config.yaml
n_layer: 8
d_model: 192
n_experts: 12
experts_per_token: 2
d_expert: 160
d_shared_expert: 128
activation: "swiglu"
moe_layers: [0, 1, 2, 3, 4, 5, 6, 7]
router_score: "sigmoid"
normalize_top_k: true
routed_scale: 1.0
balance_loss: 0.000146
balance_bias: true
init_std_router: 0.0307
lr_router: 0.00122
vocab_size: 12406
norm: "rmsnorm"
norm_eps: 1e-06
tie_embeddings: false
optimizer: "muon_variant"
lr: 0.0029
beta1: 0.95
grad_clip: 0.5
batch_tokens: 131072
seq_len: 1024
train_tokens: 697300000
steps: 5320
dataset: "wikipedia_en"
Below are experts of layer 4 (counted from 0) of a mixture-of-experts language model. Rows are named down (a neuron's output weights, with its number) and show model dimensions 96-143. Each number is 128 + 24 x the weight over its row's rms, rounded and kept within 0 to 255.
Before each expert's rows: "raises" lists some tokens whose logits its average output raises strongly, later layers aside. This comes from a sample of Wikipedia text that the model never trained on.

# expert 3
raises: "\n", "-", "General", "Over", "====", "He"
down0 [110 104 127 156 103 117 144 116 123 128 149 159 142 151 127 167 123 143  95 125 156 134 126 160 142  91 140 176 128 154 173 120  94 117 149 148 156 138 139 147 102 131 131 148 159 152 135 127]
down1 [ 86 145  95 124 107 121 151 143 135 102 131 155  72 144 142 101 150 174 143 110 137 139 138 117 132 104 152 164 123 125 128 170 139 122 113 138 146 118 114 180 126 160 134 114 170 110 139 135]
down2 [126 136  64 136  90 159 106  45 105 161 126 121 142  91  98 116 120 148 144 106 130 148 117  89  91 125 149 136 114 178 135 151 154 147 159 128 136 146 129  95 139 138  82 164 146 129 146 153]
down3 [113 149 168 105 126 140 113  67 118 148  86 143 138 149 146 148 146 126 118 141 123 136 128 140 114  78 120 119 134 134 105 130 103 122  94  87 112  51 135 150 182  62 140 141 127 125 116 126]
down4 [106 125 120 126 110 170 107 164 126 117 109 132 159 115 178 127 145 147 133 116 143 114 119 148  89 101 100 141 115  93 135 114 160 124  82 134 137  76  97 142 111 142 135 139 132 102 112 110]
down5 [137 120 145 121 152  93 160  94 129 163 164 121 136 151 100 121 117  87 172 149  66 107 162 140 127 105  93 128 111 135 138 129 136 128 182 116 113 148 132 125 168 104 168  89 133 134 123 153]
down6 [ 95 132 113 124 114 108 122 190 183 104  77 116 131 119 141 101 118 127  92 133 105 120 147  89 101 101 149  67 176 128 124 125 134  69 119 112 139  93 135 132 133 129 136 166 167 134 129 131]
down7 [120 102 139 148 157 105 125 137 161 100 126 153 109 101 134 142 116 143 155 111  70 118 165 146 138 117  92 110 131 186 103 114 120 134  94 100 141  78 160 122 143 117 112 129  95 142  94 152]
down8 [137 124 132 133 118 131 115 130 127 114  89 147 168 151 102 130 114 127 147  93 144 134  98 143  91 146 138 119  76 143 147 148  99 105 101 173  89 129 124 126 127 121  98 136 130 122 166  76]
down9 [115 149 113 162 134 108 106 133 127 118  93 132 138 121  88 116 158 139 126 129 156 119 107 116 142 140 147 115 116 122 128 136 148 121 189 136 129  81 165 125 104  69 125 127 171 120 169 127]
down10 [157 130 138 131 130 141 113 123  87  90 127 114  94 149 122 144 127  98 143 134  95 122 111 131 139 146 114 159 105 128 157 136 133 125 208 127 118 113 146 145  67 142 130 143  95 146 111  91]
down11 [118 124 139 145 127 153 132 151 108 140 175 117 107 111  96 131 121 109  73 151 113 164 120 100 108 150  89 135 136 122 114 117 148 113 143 175 148 144 104 130  80 138 112  86 148 129 116 111]
down12 [140 142 130  99 148  90 115 128 105 126 140  90 165 141 133 132 143 153 166 133 129 147 114 139 110 110 131 118 122  80 153 129 158 116 126 126 131 181 163 100 111 102 145 126 143 109 112 177]
down13 [127 129 164 114 117 147 154 137 137 165 187 120 102 115 137 124  82 129 108 169 175  96 130 166 140 130 163 194 138 104 123 111 140  91 114  91  91 133 108 111 124 126  93 110 145 135  89 128]
down14 [ 89 160 113 114 159 151  96 152  88 121  93 150 148 152 106 111 117  81 119 109 152 110 102 105 120 120 127 112 142 119 131 133 141 146 121 118 128 124 196  93 115 142 148  87 125 147 105 123]
down15 [111 132 155 156 127 120 141 130  83 105 123 130 176 108 120 128 130 148 145  94 151 131 130 128 113 118  94 106 108 118 130 118 106 120 152  79 145 116 129 104 145 126 112 159 123 126 100 111]
down16 [ 93 156 128 100 129 163 107 177 153 120  96 126 157 109 129 123 120 157 116 113 114 120 147  96 130 129 137 119 101 144 128 157 141 144 136 167 146 102 111 118 156 127 140 135 131  82 153 141]
down17 [118 141 116 115 120  95 134 139 132 122 101 162  85 134 121 124 162 142 104 137 172 162 118 108 148 123 159 156 143 144 184 158 143 101 128 109 141 120  95  85 152 117 100 162 135 142 118  82]
down18 [150 155 125 143 141  74 130 122 148 112  89 106 134 130 115 133 145 155 166 170 146 127 116 122 111 142 121 160 117  95 165 139 115 143 108 111 104 142 190 156 157 104 104 149 134 115 156 145]
down19 [ 93  84 181 100 112 140 108 133 169 136 173 119 126 129 111  68 136 116 133 119 136 153 130 153  89 132 125 124 160 148 140  86 119  95 130 125 103 101 147  99 139 121 141 146 141 101 123 143]
down20 [120 145 140 132 166 109 129 114  97 115 156 159 130 118 114  43 145 142 164 134 135 154 106 137 155 129 122 118 159 132 140 162 134 109 126 123 128 153 116 131 112 115 105  95 132 120 119 150]
down21 [142 120  97 144 120 161 149 101 144 138 125 134 158 123 144  88 175  90 113 105 160 128 115 139 161 108 152 116 105 121 134 129 142 142  94  91 145 154 148 115 197 125 115 124  83 139 121 134]
down22 [117 161 144 128 128 119 131 136 111 138  98 114 138 107 178 111 137 191  80 114 141 138  70  80 124 109 134 147  88 137  86 163 168 102 137 154 123 126 126 115 165 117 154 164 120 131  93 119]
down23 [120 144  95 103 120 118 108 131 131 162 128 100 131 104 104 128 107 116  71 160 139 110  74  94 164 145 141 142 134 104 138  94 119 153 110 125 133 133 125 115 113 116 134  91 120 157 133 104]
down24 [134 153 123 144 151 145 100 143 129 122 141 158 159 110 128 116 171 145 116 110 116 116 129  92 116 114 147 179 131 147 132 114 120 111 188 126 132 140 128 127 103 110 125 157  91 112 102  80]
down25 [149 146 171 139 112 160 122 138 149  86 156 120 157 145 140 118 110 112 149 141 159 131 142 124 152 112 120 124 170 148 149 150  74 163 119 132  95 138  92 152 132  73 136 143 112 141 120  95]
down26 [109 196 124 130  82 127 127 133 138 166 134 158  77 117 175 138 159  71 145  97 148 130 117  75 164  88 151 149  98 154 164 137 148 117 138  77 129 145 138 115 163 117  87 149 106 101 134 127]
down27 [110 152 133 122 137 104 134 132 105 144 116 128 137 169 129 163 119  38 167 118 124  69 127 136 124 145 154 108 100 116 117  90 114 109 107 158 135 141 140 130  94 114 139 171  96 129 140 171]
down28 [136 139  71  97  89 123 146 142 133 160  93 107 134 154  91 114  86 133 163 138 110 124 107 135 135 114 167 151 141 122 107 142 121 163 164 125  95  88 148 146 130 107  94 158 100 136 121 117]
down29 [ 89  97 133 118 102 153 136 147  80 128 147 144 160 101 134 140 138 114 142 115 108  93 113 139 131 138 144 155 113 105 138 123  98 160 141  98  96 120 116 150 148 115 102 130 111 127 125 110]
down30 [112 161 146 136 140 123 124 105 126 133 144 132 120 172 153 159 109 143  84 155 146 140  92 163 134 117  91 151 142 160 145 152 128 104 125  90 121  81  89 148 125  99 117 112 146 152 104 156]
down31 [100 116  93 139 150 104 127 104  83 145 114 129 129  97 154 105 127 125 148 153 124 169 105 129  83 108 134 145 131 128 139 181 111 141 131 128  96 112 123 125 135 141 112 117 147 137 121 150]
down32 [116 116 157 139 117 119 109  93 124 111 100  97 106 131 139 105 142 132  81 108 145 113 166 110 122 164 166 128 144 117 120  73 128 112 129 105 125 129 115 114 141 135  99  83 153 118 127 121]
down33 [147 116 139 144 127 127 131 113 135 154 143 130 130 150 137 147 153 123 106 121 125 125 129 104 121 108 143 140 118 128 132  96 161 113 111 132  97  58  64 122 135  92 139 121 129 179 128 125]
down34 [100 141 126 118 106 142 137 143 143 101 127 138 130 128 113 109 138 110 102 168 142 129  94  49 125 131 107 123  77 115 148 160 140 111 109  94 109  99  78  96  81 126 105 138 103 130 125 159]
down35 [124 144 103 105 114 144 127 115 155 127 118 112 141 121 166 163  89 180 143  81 180  99 133  99 130 104 110 134 136 136 148 124 125 113 119 131 123  98 146 161  95 125 142 182 186 178  86 146]
down36 [147 118 148  98 139  94 123 130 150 145 126 111 143 146  92 143  89 134 128 117 110 169 134 119 125 159 126 127  99 119 113 117 163 117 123 140 118 104 138 139 104 112 115 138 144 125 106 105]
down37 [120 144 126 146 153 118 187 137 150 119 110 127  81 141 125 127 159 115 113 136 114  88 137 130 149 126 156 115 134  51 126  96 105  88 160 125 139 116 160  89 133 141 128  53 131 189 116 142]
down38 [138 129  98  93 157 123 143  99 140 121 132 131 162 110 109 134 141 159 154 124 112 128 106 147 112 123 123 120 173 153 122 173 139 165  96 113 160 133 115 142 134 103 129 118 123 173 134 139]
down39 [158 101 150 167  87 116 142 117  80 124 150  99 126 113 139 102 167  85 148 112 151 132 152 123  88 107 131 142 110 113 104 117 145 137 119 104 175 106 138 102 119 152 116 126 138 141 109 180]
down40 [128 125 141 179 164 182  96 158 144 123 136 144  92 135 118 162 132 104 145 170 137 129 178 159 115 111  87 128 100 140 121 115  86  99 139 150 105 155 140  80 131 165 101 132 121 118 104 106]
down41 [151  88 101 128 129  69 125  78 136 117 126 126 104 140 123  89 125 156 119 192 127 116 138 155 126 149 116 109 121 170 146  85 106 131 135 161 125 135 131 135 109 124 141 103 135 174 115 122]
down42 [138 115 142 135 118 113  90 171 176 147 132 102 108 127 185 126 169 145 129 160 154 161 125 143 172 118 109 152 122 133 146 135 130 128 158 151 124  89 160 132 134  81 134 118 123 106 129 162]
down43 [163 105  86 149 121 143 149 126  92 122  90 110 125 111  92  95 106 142 153 138 110 126 120  87 138 167 100 104 121 117 112  98 113 125 164 109 117 130 140 126 133 198 105 156 115  91 116 127]
down44 [111 138 138 136 136 151 108 114 113 131 107 119 141 116 127 116 124 145 116 137 157 159 147 133 105 105  87  59 163  62 139  67 142  98 118 152 171 122  43 107 170  82 119 120 108 110 153 169]

# expert 2
raises: "rough", "ure.", "ough", "ure,", "on.", "is."
down0 [134 110 161 125 106 147 120 140 119  92 147 116 135 128 160 166 105 154 125 119 150 124 186 119 122  94  76 114  89 105 130 113 136 134 121 130 127 190 156 107 130 115 188 134 122 137 104  90]
down1 [157 119 151 114 152 133 147 112 105 153 132 131 136 139 111  71 153 151 108 132 136 136 120 135 126 119 137 102 105 121 129 145 172 133 157 142 130 120 156 140 122 160 148 114 114 135 113 112]
down2 [141 130 137  96  60 144 155 121 171  96 138  89 122 154 156 185 109 133 102 122 129  97 127 103 167 137  97 135 138 119 110 107 115  92  92 164 146 141 167 109 132 173 147 130  95 123 132  99]
down3 [130  92 164 124 136 148 135 123 119 124 128 132  77 137 145  91 149 150 129 121 114 121 118 137 161 101 111  69 147 138 136 118 125  96 107 146 130 103 132 131 115 107  73 105 124  81 138 152]
down4 [123  93 145 136 158 109 150 180 102 160 134 111 136 136 148 119 132 107 143 170  95 138 147  99 148 116 144 162 100 130 117 106 129  81 101 124 117 152 119 144 104  96  91 146 102  91 148 143]
down5 [ 92 126 119 127 144  69 102  92 113 147 154 157 134 145 107 167 156  98 174 161  81 112 129 105 162 135 130 116 133  83 134 109 113 127 136  99 147  83 115 140 123 100 143 139  91 147 151 150]
down6 [ 99 133 152 136 132 120  98 149 101 167 135 153 138 112 153 128 114 116 149 159 177 121 130 116 117 135 144 153 109 124 122 150 115 155  90 116 142 103 148  96 149  61 108  84 162 101 153 131]
down7 [ 96 111 138 179 127 100 143 145 102 129 139 116 140 161 142 110 171 188 136 111  91  92 144 136 137 169 146 150 128 113 135 150 157 125 109 150 120 180 115 121 170 106  98 146 111 120 146 144]
down8 [124 138  99 142 145  99 102 160 110 144 190 112 107 120 133 107  64 124 109 126 127 123 131 109 120 116 148 143 146 112 168 154 147 133 143 144 136 156 129 125 169 111 133 139 128 113 135 130]
down9 [155 144 111 116 133 117 150  88 111 121 110 178 106 136 132 125 124  88 143 129 145 115 156 141 159 156 151 144 142  99 102  93 135 152 151 119  87 148 155 120 102  85 108 110  67 162 134 121]
down10 [146 124 102 150 184 134 135 164 137 114  86 144 147 117 108 103 115 139 124 120 162 106 152 127 126 105 111  68 123 122 125 108 137 105 121  74 132 124 142 129 133  98 145 138 122 156  89 164]
down11 [142 122  81 113 127 136 140 123  72 103 150 145 142 122 159 151 142 152 162 157 162 137 109 125 119 161 148 146 144 116 111 108 131 111 166 168 120 133 126 158 131  88 106 141 148 110 106 158]
down12 [123 142 142 162 136  77 109 125 114 127 113 125 164 115 158 124  72 124 115 126 136 140 130 146 156 152  59 149 120 116 165 173 189 129 107 137 126 172 107 148 123 150  77 112 145 118 103 135]
down13 [144 102 103 129 156  81 150 137 147 110 129 134 134 118 131 144 146 105 118 170  88 154  49 160 119 105 160 112 122 107 166 151 139 151  77 121 152 137 128 170 173 145 120 113 158 108 132 107]
down14 [131 121 154 150  94 146 110 145 106 108  92 164 121 119 115  98  90 113 153  58 105 160 131 127 152  85 126 140 147 127 142  96 139 214 123 119 124 103 135 148  96  94 131  50 108 129 114  82]
down15 [107 141 149  81 100 163 133 200 133 123  98 150 157 149  90 147  99 129 120 117 103 135 112 114 153 126 128  75 121 151 127 145 113 134 152 145  90 107 125 134 105 129 130 113 127 122 118 111]
down16 [122 114 117 101 162 143 108 144 165 135 121 115 108 116  91 151 103  83 123 154 123 146 115 170 119 116 110  84 101 127 147 134 160 140 121 104 105 205  96 149 119 155 161 160 110 131 144 146]
down17 [152 105 125 109 148 143 162 122 117 143  60 117 126 141 129 121 167 127 131 145 123 130 171 131 104 121 131 139 135 122 155 175 120 147 107  97 117 113 127 133 141  85 122 136  68 106 142 121]
down18 [123 157  86 146 104  99 148 126 153  79 165 155  84 126 109 114 153 123 112 142 141 104  88 159  95 135 109 147  97 121 134 116 122 130 164 107 160 139 134  94 118  91  99 119 148 129 165 131]
down19 [120 134 129 112 139 171 117 138 145 117 118 118 135 119 119 120 113 143 115  95 156 143 129 139  93  68 160  99  94 134 103 100 122 144 123 161  84 118 109  84 148 140 135 162 163  71 131 123]
down20 [153 145 156 147 122 133 126 189 170 136 140 121 139 154 126 109 187 108  95 155 131 123 166 148 103 121 142 153 131 117 121 112 142 145 150 135 140 105 114  97 120 109  87 173 122 193 147 133]
down21 [146 157 128 149  82 142 154 121 145 148 129 127  87 152 123 157 114 173 143  76 161 153 127 144 113 114  96  92 135 118 142 151 146 145 122  89 112  92 129  97 106 106 150 130 106 143 148 155]
down22 [126 146 140 138 178 127 143 164 169 102 142  88 184 112 167 127 148  99 154 120 117 119 125 145 136 128 129 131 150 111 104  85 117 192 134 128 126 156 106 133 116 162 116 152 118 130 152 132]
down23 [154 104 122  89 131 137 175 117 104 151 137 115 134 157 106  93 153  97 110 120 125  89 133  86  90 166 101 145 170 135 158  96 154 143 111 148 102 120  97 142 130 128  89 137 161 151 136 136]
down24 [124 143 133  84 177 128 135 109  75 118 141 142 130 118 151 111 121 119 144 132 168 106 118 129 156 124 123 144 137 173 116 161 124 129 122 101 221 125 106 136 127 131  91 154 128 117 159  96]
down25 [176 147 108 138 125 124 141 165 147  98 109 138 146 153 157 108 148 151 102 101 165 132 152  84 116 151 103 141 127 139 128 115 101 183 135 119 129  97 149 129 109 125 148 157 135 109 105 105]
down26 [153  98 105 114 130 108 147 133  66  71 116 163 138 132 129 126 119 144 116 113 108 111 159 140 140 117 118 150  90 127 131 112 126 175 171 101 112 176 170 105  90 141 110 140 125 113 130  84]
down27 [124  71 117 135 133 127 145 171 134 147  94 119  65  96 136 170 145 105 119 136 107 114 131 121 137 125 125 156 153  90  91 116 105 140 143 107  99 121  92 162 109 150 100 120 147 102  84 116]
down28 [145 156 163  98 130 172 110 146 127 130 142 121 123 135 133 156 132 165 109 110  77 180 140 115 130 182 118 129 124  83 117 137  93 132 103 139 131 148 138 137 143 137 128 137 147  81  92 132]
down29 [137 158  91  85 127 116 114 118 147 108 116 132 130 121 131 142 120 106 152 106  81  88 142 109 151 123 125 159 138 129 146  83 109 112 128 124 133 133 113 159 131  99 129  97 128 123 135 152]
down30 [ 99 112  91 134 142 149 138  80 144 138 136 137 125 122 112  94 155 173 149 117 162 143 103 128 113 160 151  88 137 122 104 157 151 160 130 144 114 142 173 130 157 124  83 120 115 110 145 123]
down31 [123 153 109 117 135 130 134 114 148  87 133 162 169 109 140 114 154 112 119 142 119 111 148 136 145 177 154 125 141 149 117 190 139 135  97 120 112 121 120 100 148 151 154  95 163 133 130 161]
down32 [134 145 157 155 101 172 137  98  92 136 202 142 130 125 146  86 126 103 123 105 109 150 152 151  90 158 122 174 101 146 114 103 136 150 136 142  91 161  89 114 108 109 148 116 140 109 123 112]
down33 [115 147 169 129 174 124 167 181 154 102 171 145 123 157 118 121 101 151 158 138 159 126 124 124 112 134  94 173 134 142 159 129  96 149 142 128 108  77 137 155 114 143 151 173 137 167 127 141]
down34 [159 114 152 147 141 140 124 151 172 126 146 111 118 106 137 149 122 147 156  98  96 166  96 164 104 150 151 104 133 130  99 158 180 125  97 124 137 183 122 114 103 167 128 124 171 129 159  85]
down35 [148 148 127 164 144 115 111 103 115 139 138  80 157 110 130 181 165 133 154 140 117 167 128 144 156 140 142 132 149 186 126 105 118 110 118  84 117  95 166 169 151  86 104 156 168 135 115 180]
down36 [105 129 126 124 135 128 154 125  81 158 140 139 101 150 156 151 143 144  98 109 149 140 133  95  85 122  96 126 146 114 114 127 150  72 107  94 120 133 149 132 155 127 120 113 155 117 135 140]
down37 [137 115 141 142 153 115 138 155 112  92 114 113 111 119 131 120 143 157 131 140 139 134 142 138 122  58 127  88 122 168 155  81  87 168 135 168 154  90 147  99 126 116 117 142 117 155 129  93]
down38 [128 100 111 158 171  91 185 132  98 133 115  94 131 120 153 125 118  88 195 168 130 141 128 160  93 159 159 115  99 121 143 142 131 135  98 123 117 163 156 158 144 103 113 117 107 143 151 112]
down39 [148 148 124 145 121 147 111 167 113 119 125  83 113 118 104 113 115  97 139 164 106  81 152 131  93 147 163 116 114 132 112 138 107 142  88 167 138 165 130 143 101 139  92  87 146 110 106 127]
down40 [123 158 124  93 140 113  92 139 172 130  75 112 131 117 134 133 121 138  75  88 104 116 123 113 129 109 124 133 152 132 169 153 129 129 181 127 119 140 139 139  98 123 150  96 136 147 150 120]
down41 [150 189 161 170 111 115 147 137  92 145 151 107  84 101 137  78 129 167 147 180 159 156 169 135 104  90 116 102 111 129 149 165 128 116 125 112 152 137 128 104 127 157 133 154 174 131 105 142]
down42 [117 137 133  76 109 125 151 122 185 108 141 181 130 107  97 146 129 100 124 103 129 166 109 111 123 149 139 116 116  98 119 124 143 129 122 138 188 118 182 126 137 121 124 106 146 111 156 129]
down43 [111 150 113 115 134 102 130 126 114 135 129 115  84 124 132 146 196 137 105 151 126 106 140 105 160 127 150 166 116 145 116  96 122 138  62 123 140 115 132 103 133 125 102 101  98 119  99 136]
down44 [102 162  82 130 113 154 161 157  89 107 105 105 169 119 108 112 115 139 109 162 173  84 136 119 150 122 143 157 138  93 126 135  87 142 128 138  86 156  90 134 132 126 162 137 109 127 127 103]

# expert 1
raises: ";", " and", " (", " (F"
down0 [114 134 102 137 146 149 112 186  98 118 140 129 145 130 109 131  95 110 149 168  89 131 119 129 148 102 143 118 163 151 121  76 101  98 162 151 142 115 151 119 148 131 129 152 123 103 111 114]
down1 [165 101 123 130 120 149 124 131 139 119 115 117 118 119  81 142 112 125 162 127  94 109 149 133  92 117 152 135 132 124 141 110  79 103 158  99 114 141 144 132 107 127 125  85 118 108 110 118]
down2 [125 141 142 132 129  96 110 171 107 128 116 149 108 121 144 147 124 149 131 121 119 135 131 121  78 129 122 124 124 134 137 104 111 160 121 105 115 105 111 105 114  74 140 122 152 154 123 155]
down3 [130 158 112 122 137 100  60 147 130 164 130 150 100 154 165 115 124 147 147 102 104  86 123 139 144  95 132 154  98 117 157 116 105 164 109 118 153  66 135 143 152 146 147 154  85 143  76 129]
down4 [127  86 121 150 112 150 150 146 138 111 143 114 135 122 135 131 113 105 135 158 146 127 126 136 129  81 130 147 160 102 161 113 130 114 141 117 116 117 120 128 105  89 101 153 109 135 141 181]
down5 [158 142 165 105  60 126 128 142 180 175 111 141 131  90 111 122  85  88 130 101 148 125 131 108 102 143 127 161  91 147 111 113 147 134  92 101  92 109 141 139 149  99 115 147 124 125 157 143]
down6 [101 125 109 100 116 119 158  92 117 109 118  83 191 114 149 157 168 143 109 141 158 108 163 120 110 155 127 132 150 115 120 136  46 109 111  83 100 145 137 131 185 111 140 125 179 117 150 135]
down7 [150 152  81 113 132 124 147  93 145 105  94 103 130 142 117 132 147 188 130 109 162 104 120 113 154 118 137 169  74 117 130 121  99 124 139 108 113 107 132 104 154 123 127 142 141 136 150 133]
down8 [129  78 143 143 129 138 112 141 124 128 114 153 122 135 166  84 104 114 154 100 178  84 116 138 161 113 138 108 139 145 137 101 138 126 133 149 135 154  94 147 126 148  94 132 141 138 131 114]
down9 [168 135 112 120 136 154 138  89 122 142  91 125 135  93 138 144 118 130 147  77 132 194 101 152 103 145 150 134 104 136 126 118 112 117 134 125  96  84 120 114  69 148  89 119 127  73  97 155]
down10 [124 134 108 136 131 138 160 157 146 120  88 137 152 139 138 139 141 194 152  96 140  92 167 125 128 132 175 170 110 156 144  80 119 139 138 108 138 106 149 105 130 123 113 128 112 141 125 128]
down11 [130 134 117 160 112 114  92 124 148 131 111 108 174 100 151 111 129 154 120 117 153 126 140 136 123 111 146 127  89 104 151 114 121  96 108 107 102  93 117 171 121 139 124 130 131 120 158 143]
down12 [176 140 108 177 131 122 139 158 129  90 143  54  91 109  97 168 138 123 139 130 102 106 153 109  98 136 107 139 111 125  88 104 132 104 130 126 145 127 138 165 120 142 143 125 143 123 140 163]
down13 [133 136 107  69  87 109 143 120 154 123 178 136 149 108  87 126 110 137 126 147 115  99 138 109 146  77 112 153 130 112 108 123 131 160 106  78 132 166 148 103 123 127 106 125 124 137  90 151]
down14 [110 120 154 155 125 116 149  93 124 134  78 122 174 131 152 104 128 135 148 100 151 118 130 152 127 129 128 125 107 141 155 144  78 122 118 113  85  98 122  92  81 134 123 149  80 130  93  89]
down15 [107 128 104 143 150 119 162  93  98 154 120 145 108 146  88 128 143 101 185 114 103 169 142 138 104 110 121 168 144 115 111 130 125 100 152 142 110  98 133 105 127 111 144 116 141 145 110 154]
down16 [110 129  96 121 134 128 128 116 139 148  97 140 156 129 115 137 156 153 129 118 154 121 146 129 164 180 114  95 124 195 142 122 143 171 118 123 146 201 135 123 173 135 127 175  98 129  95  94]
down17 [100 136 101 112 113 149 154 147 109 175 154 126  79 142 137 144 150 110 139 130 124 120 107 128 133  80 147 119 146 102 119 146 119 123 139 154 165 136  86 163 146 134 126 189 142 164 129 149]
down18 [148 104 102 127 138  88 158 153 124 130 144 122 150 145 129 183 147 126 160 106 109  82 185 119 123 112 115 133 163 106 148 103 117 170 148 119  94 122  95 122 125  83 181 121 140 157 153 135]
down19 [130 197 110 132 162 132 131 165 114 130 118 127  96 128 154 133 154 152  97 141 128 147 119 117 144 175 112 138 126 109 147 121 168 132 148 105 148 132 126 139 177 139 101 188 150 130 104 178]
down20 [136 147 140 110 141 112 102  85 150 110 138 148  96  89 121 112 138  84 141 100 130 146 155 130 109 150 121 138 106 159  99 124 150 155 101 141 123  92 146 104 163 152 126 127 114 112 136 169]
down21 [158 147 161 122 112 127 102  78 146 104 112 112 103 159 128 108 129 178 116 134 176 129 113 143 142 140 122 104 153 155 132 131 117  97 112 127 127 116 181  99 125  99  96 142 124 133  81 113]
down22 [121 130 143 113 130 116 116 117 144  98  84 113 105 113  92 144 130 177 139 123 108 102 108  91 176 140 129  67 112 111 112 120 115 104 140 141  98 132 161  74  92 136 116  99 132 120 143 125]
down23 [145 110 122 141 153 129 124 113 147 114 137 136 141 141 110  94 117 157 152 143 113  95 102 126  83  91 125 134  99 111 120 110 101  95 134 132  77 124 151 120 112 117 125 110  84 125 134  96]
down24 [159 122 124 105 134 147 168 164  85 106 167  91 114  73 137 122 136 106 144  84 135 126 110 114  97 121 153 130 130 105 134 179 137 129 118 153 148 133 115 116 177 138 138 137 133 127 127 125]
down25 [143 182 111 118 121 122  98 101 161 150 135 136 169 184 144 103 140 153 119 155 159 110 128 106 134 158 120 126 156 173 138 142 128 134 128 130 136 133 110  97 159 111 120 166 134 118 148 156]
down26 [136 142 173 145 140 149  80  97 114 107 171 113 102 140 155 103 125 137 131 112 135 135 165 102 126 125 103 124 108 104 148 153 119 128 127 117 138  88 128 124  67 137 183 110 151 117 120 133]
down27 [106 165 107 188 110 141 139  61 117 111 169 149 142 114 111 107 147  95 139 169 150 153 129 129 135 117 118 157 118 135 131 136 130 181 147  95 150 122  91 131 127 110 125 139 148 129 121 153]
down28 [180 139 121 178 122 179  98 126 150 151 134 125 121 190 151 111 143 143 159 156 127 166 130 119 125 156 120 133 117 113 168 131 100 113 155 121  87 124 135 125 121 145 113 109  93 124 113 140]
down29 [121 119 130 154 112 129 103 113 125  96 106 129 106 149 114 167 107 109  90 155 148 164  82 105 140 125 109 141 155 143 160 108 144 111 115  91 125 162 155 108  95  80  90  81 121 123 119 117]
down30 [122 143 111 151 139 139 110 142 171 106 123 136 128 145 131 127 171 165 137 111 141 135 161 150 132 131  83 126 144 109 139 145 113 123  84 139 127 133 106 113 136 159 130 137 120 120 107 105]
down31 [134 130  99  96 141 103 115 115 130 115  92 124 121 137 120 112 122 124 128 160  85 105 123 155 125 161 184 130 164 152 144 111 111 128 139 159 140 147  98 177 106  90 141  76  90 104 110  91]
down32 [110 120  96 141 113 113 121 128 228 125 126 107 120 146  73 119 136 102 124  95 129 124 138  99 139 125 102  80 125 133 126 108  77 115 109 130 114 144 142  98 140 119 120 121 114  93 160 106]
down33 [118 100 128  83 145  84 133 128 102 107 128 110 157 101 145 121 117 152 131 141 134 108 191  87 114 118  86 115 115 142 145 126 134 125 100 132 102 138 135 145 125 123 146 136 152 119 161 137]
down34 [109 101 114 113 105 133 106 159  79 125 106 171 143 145  97 107 126  83 106 159 125 136 114 157 123 101 161 122 104 126 137 114 126 133 152 145 135 134  75 121 130 107  86 152 111 132 102 128]
down35 [134 131 106 149 147 177 139 126  86 138 153 124 117 114 130 151 124 101 142 153 110 148 129 177 103 127 169 122 121 124 128 118 181 161 149 200 100 170 139 103 147 113 127 105 109 129 107 150]
down36 [ 97  76 122 154 127  99 114 124 109 156 158 165 130 157 165 100 117 100 146 110 111 170 119 120 135  92 141 123 181 119  86 149 140 129 106 128 119 168 133 142 156  75 102 167 135 115 123 156]
down37 [ 85  96 129 129 118 168 121 137 144 112 156  93 153 138 143 107  97  76 158 127 146 102 140 149  97 118 125 113 165 138  78 109 133 125 149 153 133 118  85 118 129 114  82 135 151  84 149 119]
down38 [149 142 159 151 101 152 121 147 120 134 101 144 111 101  90 140  72 130 106 151 118 151 143 159 140 121 150 158 119 164  97 141 131 140 110 143 142 123 140 116 134 100 155 138 115 183 123 130]
down39 [141 131 143 162 138 137 164 128 135 155 150 147  96 114 155 160  91 175 126 149 153 161 127 106  90 135 123 151 136 153  89 124 156 168 151 129 101  90 131 135 118  93 132  83 117  93 146 115]
down40 [148 168 133 112 136 112 105 107 117 127  75 153 135 137 118 121 103 165 131 114 167 148 143 121 121 156  99 124 130 124 128 150 134 113 140  98 125 127 135 122 110 129  97 130 118  88 136 125]
down41 [120 178  67 114 130 109 148 122  78 106 114 113 142 138 130 115 146 135  98 100 110 155 111 128 110 150 103 137 120 159  90  99 148 162 114 142 154 125 126 132 113 103 116 113 118 141 110 110]
down42 [136 128 139  76 155 122 136 138 164 146 110 118 115 140 155 158 146 165 114 130 154 148 105 109 160 111 110  94  72 124 129 103 123  56 154  84 111 131 162  66 136 139 121 128 134 128 136 108]
down43 [136 112 103 172 104 124 124 125 132 132 140  99 111 149 122 121 130 101 113 164 121 114 123 100 148 150 133 154 156 125 124  57 100 129 117 154 126 159 199  96 130  71 171  93  91 124 140 106]
down44 [127  97 116 148 172 140 145  87  69 123 109 130 122 154 183  86  89 134 117 163 132 152 119  94 148 136 164 148  84 156 130 155  93 156 127 143 127 145 123 100 120 107  97 116 145 105 112 111]